{
  "n_layer": 12,
  "n_experts": 80,
  "d_shared_expert": 0,
  "activation": "gelu",
  "normalize_top_k": false,
  "router_noise": 0.3,
  "tie_embeddings": true,
  "weight_decay": 0.44,
  "seq_len": 512
}
Below are experts of layer 6 (counted from 0) of a mixture-of-experts language model. Rows are named router (the router's row for the expert), up (a neuron's input weights, with its number) and show model dimensions 128-255. Each number is 128 + 32 x the weight over its row's rms, rounded and kept within 0 to 255. Numbers have three digits each.
Before each expert's rows: "comes after" lists some tokens at least twice as common just before its tokens as in all text. This comes from a sample of Wikipedia text that the model never trained on. Tokens count by the router's weight.

# expert 32
comes after: ",", "),", ";", "s,", ", ", "a,"
router:086170121133149102118120162108128108159113130084052114124150125146155214098144125139115135151077131174075118117113068140138229138074072133083171255146091149158156156125099124116157133148156149136086123139056124137093134118071101087049131155159217122118126101098102131172201148149099137136126149122098142123139132106131131073123097113177145187102137165156135099149166113129153118156067
up0:113101139157183149141140063080156141108143098168189115118128118160108130103158164123157190056128137064145089114144115101142172066108086126108140163170094081116136080148079172132106086121072114125139135053153136073148167110096111172101139102092117135171140140117138091098165090132140100081083183054117153093165122102090100095013079113123130117074108158171104077129217142145154125099113
up1:151177147175175122150164128199130130146105175111054122154048119126097145149128121122132105095145112173108110124051114149146188075092118098121142221135086130130126127147141072143164158158091091152142163165111161168122123132129136120081124092127210097148094123130079158102135155164112115154152129096132161117172077092140155120124098128121165101149158214127136111131119111148198139165132
up2:124129105090114106209139108094081130146121146159072134159123076130110123141151090071116110126088145144096148149075121137116144157128130121138125208114120115135156128082174200193130177144111099110102139109091130122107096162131160159135147143085178124179055117040140141099164140136111060163147143106148188153169063131153116185173169128151160108159080113142156157094152144145126184152099
up3:176127108101171115159098133174079137098121153066112109165105154157170169102120128190134105148107061174129142162165130072098146140083140113166149174144126118110165111135143120135115173109194149148169111129069135117109134122089101046078124066133204136113129142117149136138176128080093144120122194165193105119123124055159149136125157054131113144119126123147132095120137140129132109117076
up4:114095165043148112188094123133093127083104121110111122119138133106119152156067144162131129141134134097082135112180114129135134118100142121081107092211071087181113082077092074159098086125140090162103159133129129103143084187100103118067142121097158170149144107121093112089161158113143134130169129132130109122112133208146073120083085129098123176086090156126090139098091093165175088066179
up5:071100158159177088101093102086141079169073094144106156091096153174134176122110130163165079155110167156119156098175124154140131136139134119144151194165167145153176147104061168142135060151130091136139156134071108141168107102076098147121144127130169080063136109148110086181200142123154089137137160140186099184156141187138092134157145159114136158127082153119194134101112135138162153105124
up6:108132140136158164068141143125143093165078152078195171121113150063095095101208114104100162139142130166123088092085176101132123162065043133117143088159123089129127117147169074122162152133113132147140084098134176173147128102171140145160121173154165116182141086110155064145146144209116074144174140141116125109109152111115094069097137150062158121067178116123117129158140121126085147199166
up7:146149150118105105176084188141125052126154101075087150102099097147114166097151107110104136146129116126056124076142099118147196164078111129098163211076152154111161117099113096170159108125083200128178176154068146158058132130096091098098104126137153111095120073141102102135125089044136119086158175187106147100218129110154089110135102147156116157135079165106156146137175134176115175112079
up8:084113054148118139114136176131125100143075131128140149143132073128163165079164130171146187131116070122097104112154124146119191146066121153097081125177128200156177126113112123166121114144112152129153136117073084109153099086108090102139153159128153154101178150150159111155167103111142122144031124134150124149134127121134117114128162147138103115109127144176129122044083159193101080143078
up9:138164104072130120138122045163197121128161107147103105108152122195103076100165120102080097157121158103159147140098136170135151087083123107114067044114177121128143164139112159141064123209145122174192158101111144121148169109144141152096158135122155112148135143121175191140175140141116113130115151126161159135146145154120138126087121077152155169086110122133068153168140134137220122142142
up10:001125175120177077023059096041143101124177188166146178141128165125123106141111132145151133144112149160117132150144069131113133181132122206132135162159183118164058163119104124130095139141145066145130127207144131146140090107176118117106196160130183113111116116139090096139151130116168113153129121145111120126161113162118152137098127177124112046170151092097124160132092095167104072108139
up11:076101093089094136081083161190145031139123207158121104220133146167149117133097144144100144147095170128111125156133156159156169092110155128191122186148149114102113145168172081091104057115143064160152173128132165152135111170121109160095153143165123187199146131157151131122173127159201125107108093188151100101148052163159103105152148103115171114113122160159140125080137153162089117197146
up12:087159088100122133115126108146111083116142167124086127171073164123129138174143138117131100086199130093123173130123064137154148181168137165106176123076161072140088099161124154134182100112130083223096132099050141105128080169117119083171141094130123102113167156081130154192148160119102134128143065158134145082127130078041114120116197127144114166157126103176168151158127091147084117139133
up13:104120086108085124147121112114126063165082073136070084172087161149101175065084123143124158108096173169117142120098131173188158116120122187152135143147162114134175122192153126086144064151164133135174141119149131133148137108071138093114155159093126140148159105093144115131105120103120126146180086171117090139166095138139088128151104047113142108164102139162092119132145124090093088140153
up14:124151089114135137105051142147128070142167126056103069117125090172142125087140153140142147156121115123110113101127135108148114116151116155099136211193143160152187105175147121146112135127159151127097127135070068144121087109131074105063077136110208093139132143106100117112165105128192140146084101083138127195201127104153080120119165113124133129080124187184144109124160104130146095205108
up15:138144097160131148110118120097184092160130127107143159114146146157131117109144157144128168140049130174128187128127135176144165172118109132101157231154103155176136185193178160098070106159122156140163134174130126072180142120044077056112121172079146120124137150174080090154131122140205131108140135113087151176119151194092111096073117130108110086107157149134149117175146099118118096125109
up16:116183185101119104218071109077154128122106128104105142118137131093143125090089142123177145125106152120180107059161129152131212147110093204128077080119170118129132145148088100144149106139140077086118073115139166114132083141151119161101123128149122202169150113131178165125106141096162123130104122147107122119120175120194033118125088092131113128158078099155155163114102155141142170117147
up17:117161105187095144140104136139102149163150159083144106118098134099077116093121187152183162120069067085092124129165140081134108171174149194118151148149065150128118162169180078092094124119116075151114143141176131096154135137172091046133100119153144118131128186092154112089121112217151134172084108126140136136162110119146130143104151100136113107078101109143116138163150133140138097116179
up18:135107078130169124182110123112148098164104184092120150107126135178159169137177150116177138113098082123153125178178132120174157086109121117131173118173146148115203175122219128111169164163143101163187147184116111137101109100109119170126136144116185089116133089123169090133104131113155151110124176095091199100216130096155144093045114094150191124143055107082130115146116128139135129142140
up19:069118102059100145169182127152142118137117156198097093167122104111086154116103140120177173061080116192116123161157135132138117146102117151139133107103117185172137149106149069160125133157150170099128144140124130116146034151173115109127171138147123164117105130123143110116143128058110160064115134177136157204141079133146091118138117136131111150109065118128167122159143210149176089079147
up20:145105065091146193161123074159180068137122103185066145109172130130102160124143139107168140092165189141124141095081129167140179133072071103134105194155156112145226141113121179169152100103070132084125155129117092128073140139117115120088155090131138176104130155110126129180134115082117139071104130137071182133145127113133130141140117142088115131117149149166126091106155107142153096135121
up21:136187090140204150071158079118133091215100117170071108131106108179110149151151120108084137086107168120123092127124122097131125117124116083103143100223139199105122158191165102178133053126111069214103157117154140157116149083116060146141114160090126107061127142137111106147071090206137153156094157118120100111197110131115183108068094153124128205087063051105107121189193089146162121106131
up22:077139079092054084130140100131150108216121114158107131138153078103124203127100117172125110078108102145162137142038114098104184079167083116109128142136134118157140135169156131080189117104127130084088100161067176090102141125171205050099142072087159166064131150167160167104186129120066137180150117075080165109150135112100181093130159104158106159098129115163136168127078091093151062134122
up23:165138100186152100086084116125136111069154101138127121119061152123141140116114146149158104144167119171110157135138100130109101110109068058189117225134196141099130082130131064148145152212126105150159084175102176181139104141130049142109124142147163066090138081169150183113159146112114102139124112140127061129141113100133101161114113113078144136109164094158083198115151143110139145111140
up24:105172094134115157122136175140180110132165099145136120124113132150107191128151172146088184190129082190087134128082177077176166130081088087090211156140121105151130187094109140147094138115154120132127190094130097142111178110092123104105155083142135122105109106117124153173140136094146137165204144120089122139161153121082141172112021144099175116134161121172121162071127174078135071064121
up25:138103111065163154084113126075121053193092097122120147081089124140154102106135212144101142105122109145108131085170144167112081153118155179147122109144111165130144076122206122085103078083103148151135137172147195166097140159120064148170163179137152191121116103136139110152108142164115094094119110116062129100093105191166189134118140152079181091135137081116113102143129129127179175081086
up26:079166114131094164079132125132093148110126079099141136116172142174112088113107182197147116142070181105079179135123113127147170132101118190133176166106100114120129135113091113057095108119111120111085145086107186163167121144145135103092085117121154129112129154171201142169172108143095155144115104083142195171139140110105154077074120137136191143140106144210146122122128112150121140086165
up27:139123076128182080120099155138097111177142104178098107040122142187119176142122150077112161120195097144126123099056184187142158165135092126167145121129189166138151168138132184133200150181114121129131117128082137110111109119179135126146184134135193126122123074176104146072120104127138139121134162138076126123188104133119113127148139198129129119110144102132114168120148155088112082168179
up28:126176083082125133101130135120125145189116144130128121114065133186114179079155127138141155096121103196117150152119103124174177157098144113112060091114092137154112110095053148126203128180114163167142162144101146129088137107160205146161199143159180129151138126120137146172141203127083106185097104061146115143130089166123121116120169152142156105107147116144117061125117124118145136167151
up29:095189115129134174157124084126112088130094187155090089148139127153148166108075162176137151101108160189129156135157125167180140135098079073131166162131146155143135160138122143194230118145103090127181150121080097150108115102145131138068167112134135031089185102092136159129120169136083114165103157097154176156120112098097130118125114117136144099115154191169094184181102113092182176091116
up30:117161146158158117157171091165127123150091102090104070142087153144122094112155154128167147209180055111150121106120135112125176093147068132131158121129160113123169126106137132152146098168111060122084105135082113131135145111132089118092129115095170150116072112115150175207140151127146158177201134093128134226145120088155110135119136112120121177159101117147172118115131110104108160121051
up31:089120045078121090128145075110124083074198155156098117118088125107147110123130144114108178094082087106122166188136114120123160144147078136092133091055125150178086142143137199121224085173105126154127073113110142099135171088131175134129165116101153160144143167124101125136160161086189122131177105109192121148152169164107128104119156112115138137141133114128093150085096124141099119146128
up32:146122128120139113106116138073077077167163179093107105146088182098125169096155156210116168129118086104084143141138168108088157186117105182162143140094116132063182084125133050106097077150160127087160137146085093181135116100050126092121120084111145163154146173099119134142203199130115100105188117097170108125139098153154158146106103103134109125125137162120125119086205078174111107140118
up33:142090091102093111067136087089134037141187132123164137169144138163082144122108218110115148139115141122074147169137113198150168216099090140098143200114107156124124128147110185087105026200116166138146176171098063094152080183121046065073163171078182124140162103116061180084152118087115146099141136140120124088132139186123120105079057163129174143147103132152149123130142121148072075132136
up34:125116123104139131170164085117160115132093068069146099077121162136157125158137177174165045091115087133116128108128101124130133160130159106105177121093105096104121163132138161101098089085090131136143131124128125128128130123123170158129165135104120187119166093121120145190149129178131130173154131080139133132189091107139151121103087103094144115096129108113112094064144058141162099118178
up35:088109078114136134105156116090101122125115131150139116144110103139097130145145158076093176117049115133090145113074102118111199162115101138173112168110162083169223089134124123087085105161161191103235141105156151095137162172126143125143166118105060158114128076146167087127168112106172038135063145093134098178152151150131120139129123103076174078132129121121143187109114147095085091089144
up36:114155095096127089155124116186167159177130142092125108079155111079112144095158130144139131120084144134101119095094106076140195100080105139122103162157087075150127115073100109115094133116130100091082164088142197068149095127082091169097183172135156165145142145090086139140152129148150126127116138116122091144182080095057120114063125120121161147050146108123072138117125122115188157139139
up37:132169161087111173148104130159162075248086114134118096135114073147123167041129177156123111138072115151088176111094174166128183204117113119194164157150129047157122138158078118045163088187077162142159148120088076113093173081156122158095181088165167159105099115093117182154093133148110117129129108136123134113121146115114164093082146176127138060173113106090042135083121168097153128131111
up38:147160125085107098164143081187118127155092096088074120124164119097122173134155116133135085099151141184076138126127115121135163118088103090114145150167096138119105147113091134116146148131089153087132158141093188137110113156082135111061093149125211130076106109099075164157132191127094159133143098121122193130112090141169112108105114110155161170099143113160103125140106107093171182153094
up39:086074084077103165127116125160143085135156209117081102125128112119128142140067136189111095104153158172118101102091114130125199097112146128133118144183117077134097169114123081128123096073136061093164090069116190089100140169134060185112164130119158168116162148125138070114138112108185129155105115198085168168150090113163089079123125091121183066130114120188088099089105112190130106181129
up40:132191122156130151145105175168166045113111142130055080162118099124125162049139112154138193111105095128118130163155128121114146120090084150113104123155119156147133132124129116111149134192113110100164131165099112082103168087128131139055115135091172141086119164107163125125153144158080181133113132138126126067145102079134121147099170149094081132108160162115140135056126152129114174110124
up41:071084069127161125105149093168161127158147095153113109111077153139146107137105111138145171129127124134104149117149116137111139112064142111133098183157174082169143173152069129216162193174139119089131109173146165127100181116141128093152153149164170090128115115106163085140160141116140139134125060142126119208197134135109126108146146139111149111184144151093129088050057189116150126134060
up42:096207096144113151154062136143139091090114152109071108169121083131144169137141163100151094165085086101099110181132134134172207143122127151130169163174136097125160080148125169188154108220148149101194123114097113088156121133106106126116123160076196171139107135131099161175094172087118104132105165184119129146099164136193120131110118112159140090124112160199099075132092122130116148040089
up43:073188176151136101065114135086113166112084105094094188118117110094138115118158205080173121148102142158091127175179077136158139125082123110134081142149103075147129128135097183110170098105116137156143142168126124136141141139153084129118103125129174142131089224087160108173119125145180124140099110112111146148159167102117087128086100086115113136135076143121157138071133117131134103116100
up44:067144141199146127131097101136130125194095137104141124110079153181112163161171142130136107156095130149127165099203179123128151192088146092116111135142126136154100159123157134118206089154083153144151090130084103097161091132092092105141140114148134173136151129123135178163123118136158188137107142099163165120121175115110095126112109113138076154158135095113085190126062154159170146157162
up45:102143146080183142113118125180136069186109082146077127136054128201144182157130111148102151123117147135119144117126175224068137133077080122178174133127119114116169194102128152160140108111182107119075157124100123081073144151128089150087186088136218117162097165101099133192175120134186090191114137094113089119156140110065116171124091163135090078104119126108095113105183175149112159110085
up46:100159136135138152115128071102136111084127144145131087118180166103117150160131155153126106129139158176104159165097116122116121081145110138101101146117143194156078158151005097202210181144145140124081079062114143180146086087162143160087162100125130200126129133132135136089202119132137140157067120133101135125127137115180166098136068107115125159098158124128125106088045077117125167136158
up47:159157132057078115103104128164132081173143157168088109129160093218146138107146102170082135135078131185150094159119190105094144079121140132121143119115154148131150071150130101133164144156134158122149108084111143118125101175090122100165134120170118142080164117100154190141146131100093151183127089122150142102146132126152129004128106135143068142103123113215157145155029114131110150223137
up48:139154100149055113149142121127200063140152151175123099141123173143135175127082120150085195152099166118103104140092138126084195174087112157113058140110199170123137112135046117131115116169155176140136078127170123144132084121137085157076156139107182143147131141147155144106190063060098155074108147148115086098152128157057129132141112084185081162193112151104171092131170091120192149152100
up49:092119103089159148195193075146148139139140118134088122107143109045136054128153174151206135090132157175120094057147096125109118103119114101169123151135114056136112078137072099149145127095114119092133126141168176158108106078174127098160133154142078128194157137102133143122165138169138100169111138097116156191138109129095099116086086175159124151108177122134088091108098103133142109134148
up50:201176097148145113203078178159113113154064092123132097135118165126094144092165133099117145096147077127065199110118118107174116117156085156116168156083195115118224146067103182148183123129142104205157154143061094162145188080122097122097117130100229134070145097191081108144132081122123165114133206115163138100179146097137111103116151104124108158154087108148060118089133100116087110128091
up51:038129143130101106102136079123166116092127177138144140119099151143111144103122112129120105153121166127093177182159083087092198078156167157082117137133145117145127124148146141134120095166151141121099123082111081135124102149097076111091133110118137116135153123151101122117164125111137073098107111152141040133133181152094113133142080137145103156131085154104145126126048134126123106174104
up52:092142101151081130124104137101123140151160130162084152108115101113185117176115129109131137175071128147140115099149142186101191160088134137155082159146189146131164111108086160178127139119142130136116166083141220096147120185159104149162112133160158123163128117112153160141140124116146145181120099151091157144159148163141125200118146118109149090103094111071122099106159103097117073136126
up53:144194121153094144176100154152159095149103152101104108134147091164111151105209139136117075167115159131115164131109094157130165093146075116097140215090114073104169131203088138069136113138110100142132140096060142089136152115101097112038131155169167116104089162099164090217178100137146139125103144160129141112132082146148123102100139121143142113127093147180134136132106133121121136152144
up54:048131135137062154127111147154158074157146138124087140185151135139169121084141108107079208071144122161147136104127128107106106111138140145143109094180152184153138125134085085182078147093173068116109192111154148060167118119127090152087186157153130143103130135101169138113117121114154114137114109173136118115135173171115095160099102139107088121081086133161123051113145148181180159107087
up55:107097068142190092091088186149103081152130139099078103175088149163173124109140136108142168089145163136116133132130129143124117116142103109163142163094139088144128115155108073120168067100107199182217113131132091108129115099140151110130141133129145080102156112129152152072135129147173150120159140169168115132138156148114035085147078142105095158130157097116198072152126125174178127144090
up56:132126146147138108171160093094156081136129168120130143131119167139081199146094185087148092085121119143090133106050163134118183091160075130072131147122090165104176164128186129086175096091122122130154124102157134131105138143151182163073141097078163077109194098134074137118186165163139067146120147130098162085129151124104141042152117178102080110082158159131103139173115141153163063147129
up57:128070091119104118104190117139134094149122155051138092134100161132043155141089130096149141135162102163082124119126097146135153178083103090104131153142084167140112178119123113208176163112146172075113140180135146146084143161088167121121118081148089123149135102120086148103132139086086148100166104158137139118164078138167123088147112154133185120113157161105152117154142147103144162131167
up58:146144154124137111142152122175146150112101127175095093130120104087112080125083114159100119116082115154078095143113169113116195139132121136149106090125113163106163186185163138093144132166146132125180095150127172138184120106082114126093094140100115176103099147127161110151108243183130088148134122095103156140114101156145081111120125085129192100156074109151170073064140105123082155164064
up59:072128113111059114113175096169107077123168128164125100069108179100138145062079133159153136146138163145111144133108118110114183167096103140101086158139164144125127097152080109089136105144126163127112119147153055148154133065117096134039128127084141130138095102131099150118133046106146123091131114148088082114139104197152108073162130119104096133126154159058141120144117073119151127151090
up60:166103136178091111084132128163134140150122103088176095095128114078098174092149153033104119162138133172127204148041130133091150103113120106080159102094168112164154147154117147126154140107039082140144126130117162099100169156131151150104155118096125090129173158170114190102146085106158129086122146123099100112146094112174128086116155162128154099094144136116191124148124113144139128181109
up61:114057163104133151128124122121145105165137155137070138140146153112156122152149110126149102131138091132084165109112187108132169085137173154053118144143115144137110080128122147111136110103054065162096121158095064127103146148163057104154141179130166085176169149148116139060070114112107168137173151161138117133159141155141115126122126138115125160148060121151129110102150113102129100137141
up62:104089084172069069059122121136113170182094156138126164163111106185177144063136172100168208127148072122081140108103102118155106137136069073106093113109106158124135156093064137137166122141188179124140149121123137112103146106147100138151129138128125118161166092163104117147127072109108153087140094071066085134165103122108103106160144179134111149127123089122090108105124151142062096057108
up63:097150137152153123153135131157110124077181145127118111126127146150105125148168152161083110091126130173090117126126140216134165111095107102169156164172127127125137190162129144163155146134098113105102138094072141170105105132122122127107189140087187077105132098151086189094145140141109066156120150088090144138112119161166123115077069143100177117161137148175099098145134135116213121143119